From a checkpoint of a small mixture-of-experts model trained on Wikipedia.
Size: 20 layers, width 640, vocabulary 8192, 193M parameters.
Below are experts of layer 9 (counted from 0) of a mixture-of-experts language model. Rows are named router (the router's row for the expert) and show model dimensions 512-639. Each number is 128 + 24 x the weight over its row's rms, rounded and kept within 0 to 255.
Before each expert's rows: "mostly gets" lists some tokens that are sent to it at least half of the time; "raises" lists some tokens whose logits its average output raises strongly, later layers aside. This comes from a sample of Wikipedia text that the model never trained on.

# expert 10
mostly gets: "t", "H", "er", "m", "Lake ", "d"
raises: ", ", "ar", "in ", ". ", "ev"
router [142 113 141 126 115 136 120 127 119 148 130 131 121 158 100 163 112 115 145 161 172 148 117 155 126 103 153 110 155 144 163 116 147 163 130 152 159  92 100 136 125 157 102  89 121 124 131 141 138 151 157 132 122 124 142 150 130 117  88 123 134 171 121 134 117 110 131  90 108 109 160  94 118 154 117 168 121 164 129 150 117  91 109 177 163 130 108 152 131 136 129 148  77 117 120 153 154 191  95  80 123  91 112 106 130 149 109  79 116 152 144 139 132 114 102 136  78  70 119 134 125 160 131 134 105 122 148  97]

# expert 11
mostly gets: "that ", "which ", ". ", "). ", "ro", "who "
raises: "all", "par", "in", "ore", "mod", "in "
router [146 147  92 146 137  92 121 155 157  81 143 147 109 147  82  95 127 131 123 164 128 111 136 145 100 142 104 156 154 155 123 180  83 138 125 124 107 101 116  76 148 158 137 127 103 121 187 138 132 114 123 103 127 134 118 117 112 159  74 104 120 128 130 110 127 117 121 162 120 147  95 127 142 130 116 186 114 131 210  90 105 131 129  90 131  81 126 121 109 167 148 175 138  86 129 153 165 103  90 151  74 121 143 167 115 132 119 198 128 103  79 145 124 111 150 115 119 117 167 119 117 168 133  99 115 151 108 127]

# expert 0
mostly gets: "ak", "as", "Ac", "Un", "ac", "Az"
raises: "ec", "i", "ach", ".", ". ", "ch "
router [150 180 132 125 140 131 105 122 109 121 117  92  93 122 178 109 104 104 168 137 138 120  95 114 149 122 140 145 133 158  95  80 126 104 124 146 145 136 119 129 160 114 134 125 112 105 103 117 133 107 139 124 170  91 119 119 146 122 115 138 127  96 115 111 109 116  97  87 149 114 144 106 161 126 139 105 123 125 113 147 146 169 117 111  95 149 125 103 146 138 163 147 154 162 134 107 154 103 161 172 127 104 100 119 139 145 111 160 133 110 114  98  97 139 120 111 156 150  52 107 135 146 111 111 118  88 137 107]

# expert 5
mostly gets: "was ", "), ", "has ", "been ", "were ", "but "
raises: "a ", "the ", "part ", "an "
router [127 131 140 163 116 169 107 113 114 150 146 122 102 111 116 176 154 141  97 134 156 131 125 121 101 127 143 140 110 136 129 181 137  99 117 147 113  80 150 186 129 113 151 139 135 186 142 129 120 107 184 159 167 162 128 133 115 143 106 164 144 125 141 126 167 146 145 105 119 152 145 180 151 132 118 149 123 104 133  71 116 147 100 163 138 122  95  94 155 124 154 112 127 135 144 147 147 133 107 126 160 120 111  99 166 137  86 147  90 117 134 148 121 138 114 121 151 130 148 131 118 133  83  93 152 149 135 121]

# expert 8
mostly gets: "ting ", "ment ", "ers ", "ted ", "ies ", "ks "
raises: "and ", "st", "ver", "in ", "of "
router [ 91 121 120 127 111 175 162 115 151 152 139 132 135 135 168 149 126 141 133 119 126 107 142 102 114 138  93  96  89 127 113 170 153 126 171 103 111  69 112 111 101  72 146 144 121 132 139  97 135 142 130 156 136 157 186 154 120 120 109 107 144  93 143  75 143 114 137 150 143 140 136 113 131 119 108 117 134 151  96 159 133 132 170  89 103 142 136 123 140 110 178 139 116 128 132  84 116 119 136 109  93 141 160 147 139 120 111 117 172 125 134  95 116 136 154 134 172 128 132 126 110 121 111 140 138 117 108  90]

# expert 2
mostly gets: "202", "201", "199", "200", "198", "197"
raises: "- ", ", ", ". ", "-", "."
router [144 120 132 136 103 105 145 109 139 118  88 150 140 144 129 130 160 129 144 112 155 148 160 121 169 141  88 171 135 130 140 135  85  88 130 134 153 190 130 118 155 118 129 122 126 128 127 119 107 130 138 104 108  56 126 140 108 116 138 107 116 110 115 134 108 119 127 114 163 224 128 146 139 113  97 137 125 126 139 113 125 103 117 123 107 169 100 104 123 145 136 133 128 155  96 147  98 112 138 108 162  99 130 156 129 137 118 145 119 189 100 129 179 139  69 140  90 158  76 149 130  92 139 143 115 141 190 160]

# expert 7
mostly gets: "\n\n", "'", "\"", "==", "===", "or"
raises: "- ", "Studio ", "Over"
router [139 159 139 149 142 173 125 107  89  96 145 134 160 154 118 117 142 114 144 123 141 101 136 148  99  98 122 115 137  84 151  95 105 106 114 160 111  97 166 108 124 118  91 139 115 142  83 123 115 149  94 145 123 135 166  85 163 160 150 139  73 168 133 166 121 127 128 110 137 141 121 117 121 114 100 136 111 168 128 130  93 131  97 119 125 147 147 154 128 121 150  83 162 130  79 156 129 115 102 105 154 152 140 109 120 109 161 114 101 120 139 145 138  89 168 153 120 123 157 119 124 116 164 119 133 120 137 155]

# expert 1
mostly gets: "For ", "′", "See ", "″", "• ", "Born"
raises: "inst", "ren ", "also "
router [ 90 110 145  82 151 120 144 113 153 148 117 125 151  93 148 131 104 125 109  87 117 148  84  96 159 140 175 121 110 178 180 126 150 128  85 104 130 171 213 120 154 112 133 123 147 119 130 158 117 104 134 143 111 104 109 148  99 135 139 122 151 143 118 154 157 119 164 188 114  93 123 133 146 157 122 128 147  97  90 134 126 144 103 138 161 137 164 172 103 118 111 126 139 175 123 110 127 157 151  97 145 134 145  90 137 196 126 124 113 135 140 146 122 102 184 116 120 136  79 120 122 141 152 103 139 132 154 132]